Experts of a small language model.
Size: 13 layers, width 192, vocabulary 23365, 33.8M parameters.
Experts: 64 experts in each of 9 layers, 3 picks a token, a sigmoid router, a shared expert of 192 neurons.
Training: 386M tokens, 5883 steps.
Below are experts of layer 7 (counted from 0) of a mixture-of-experts language model. Rows are named router (the router's row for the expert), up (a neuron's input weights, with its number) and show model dimensions 0-191. Each number is 50 + 15 x the weight over its row's rms, rounded and kept within 0 to 99.
Before each expert's rows: a language model's description of what the expert responds to; "mostly gets" lists some tokens that are sent to it at least half of the time. This comes from a sample of Wikipedia text that the model never trained on.

# expert 33
It responds to: Mid-word name fragments. Word-initial and mid-word pieces of rare names and technical words, often after the or of, such as Ab, Ar, An-tr-im, ed-ema.
mostly gets: " Ab", " Ar", " Ag", " Per", " Ac", "Al"
router:27 61 34 55 49 54 66 39 34 59 53 28 53 42 51 40 37 54 00 83 36 48 46 61 59 31 69 58 53 71 51 78 42 65 62 36 42 54 68 30 41 17 69 77 50 72 40 59 50 16 67 70 51 62 38 57 55 33 76 73 30 27 45 41 38 64 39 46 51 62 69 53 74 53 26 23 38 63 46 29 38 08 51 56 54 45 71 33 28 47 36 49 42 57 64 61 34 65 51 63 55 38 43 58 45 65 26 57 51 34 38 40 48 43 40 65 35 51 46 28 64 57 56 40 55 77 89 35 52 45 47 62 29 48 42 51 38 75 56 75 48 56 59 58 82 47 32 42 42 33 53 57 53 23 64 36 55 58 61 72 28 42 64 54 48 49 45 58 45 34 44 34 50 70 40 62 49 45 43 45 36 55 59 34 23 46 32 21 46 46 41 29
up7:51 73 43 73 72 30 51 49 52 50 43 36 55 53 49 88 51 59 16 25 79 26 44 34 54 44 53 52 81 43 37 51 48 68 43 43 27 39 46 60 57 64 68 43 45 78 47 51 45 35 46 54 27 26 54 54 64 64 43 38 49 30 45 41 54 71 50 55 68 60 34 40 34 73 25 38 66 41 84 42 22 62 47 58 53 53 67 53 50 33 52 46 53 80 21 42 36 50 32 18 81 38 55 57 36 38 47 49 42 55 37 52 37 58 65 62 51 46 65 34 58 41 24 79 58 38 58 56 67 24 59 93 65 44 74 66 36 62 44 39 41 39 77 75 56 37 35 48 65 58 41 53 72 69 58 30 32 67 59 52 51 72 66 53 42 65 48 36 65 56 54 60 63 57 68 73 52 35 39 47 53 69 54 22 43 64 40 24 67 41 21 54

# expert 61
It responds to: Name-initial pieces. First letters or syllables of capitalized proper names starting list items or sentences, such as St, Gl, Mon, Ro, San, Mc.
mostly gets: " Il", " El", " Mor", " San", " Mont", " Don"
router:55 66 44 42 50 60 67 72 41 39 47 32 80 38 41 35 29 47 57 42 42 44 32 60 38 36 54 57 62 68 60 62 54 64 41 47 52 35 65 38 99 69 64 57 55 65 29 41 47 22 56 81 78 68 44 51 55 63 49 41 41 38 56 45 35 64 65 54 57 55 70 69 55 20 51 44 61 55 46 43 56 34 30 40 42 26 56 32 36 47 54 67 24 68 55 41 48 66 33 54 60 41 30 68 47 73 24 55 41 38 54 35 31 61 41 57 48 69 63 59 61 56 57 18 31 56 57 51 58 63 46 53 56 76 45 36 65 75 56 76 50 45 34 78 90 54 24 53 18 20 45 58 45 32 62 50 33 64 40 72 50 29 66 27 64 65 56 41 41 34 45 64 27 75 51 52 59 58 29 46 81 45 58 31 34 34 35 21 54 36 42 38
up7:48 52 53 63 35 54 12 63 28 46 65 63 75 36 31 48 39 50 71 54 65 36 49 61 46 52 61 40 77 41 63 16 69 54 75 17 54 69 69 51 58 22 61 73 54 26 60 72 55 58 41 55 56 70 38 38 41 25 43 37 25 58 40 28 64 38 73 59 20 61 71 68 34 62 49 59 67 49 37 37 22 41 46 59 63 54 65 42 65 32 37 53 51 30 63 43 53 36 50 67 48 28 56 58 70 46 25 48 58 47 60 57 49 47 65 51 39 59 51 48 58 60 42 33 67 32 37 58 57 84 47 88 75 55 70 23 53 37 51 59 70 89 55 58 82 51 65 51 40 67 23 69 61 42 55 39 44 54 38 32 55 63 34 41 78 35 56 52 66 55 72 43 53 38 68 42 60 68 44 56 76 58 61 55 42 23 31 46 65 45 53 45

# expert 56
It responds to: Surname opening syllables. Capitalized first syllables of surnames and foreign names after a given name, such as Rap-inoe, Ros-etti, Mer, Nov, Bar-aket.
mostly gets: " Mer", " Nov", " Tur", " Mag", " Nay", " Ber"
router:56 76 36 49 39 49 56 59 44 41 50 24 52 55 27 43 27 45 33 48 39 48 66 69 43 49 57 34 64 76 38 73 28 49 43 52 45 43 65 38 62 69 59 76 55 90 35 54 37 41 63 49 61 84 39 48 56 53 54 39 53 40 56 47 24 72 54 46 59 47 65 57 58 25 56 60 63 81 29 34 57 44 49 51 51 52 58 37 50 56 45 63 36 49 64 50 62 58 35 39 80 28 34 60 33 81 42 35 50 57 57 45 43 33 17 28 30 77 56 48 64 63 65 22 45 74 46 38 75 58 40 51 38 50 27 39 78 72 78 69 32 58 35 44 73 35 41 34 32 12 62 59 40 58 41 21 47 42 42 70 46 57 47 63 61 41 41 75 27 29 44 54 25 79 36 52 57 57 34 66 64 43 34 36 55 26 42 23 39 42 26 50
up0:68 49 40 30 31 74 48 60 23 58 60 52 60 47 54 39 32 61 61 72 57 43 32 49 26 64 50 29 42 41 81 42 52 63 41 51 42 60 75 54 35 09 90 34 57 42 57 70 38 47 64 50 61 45 44 43 60 45 66 40 53 36 32 55 59 48 44 57 39 70 74 41 68 71 51 44 69 78 39 53 81 56 37 55 34 54 73 40 64 40 53 40 65 48 25 45 63 20 47 29 47 34 45 59 80 75 52 37 35 43 55 44 63 26 76 61 51 63 74 55 60 53 40 59 68 43 29 50 50 51 40 60 50 37 48 42 49 89 45 54 37 36 66 01 48 42 25 68 55 88 50 50 33 49 51 50 38 76 55 65 37 54 70 39 39 35 53 58 74 59 59 33 46 55 68 76 40 77 50 68 44 39 61 48 45 43 58 66 46 21 62 63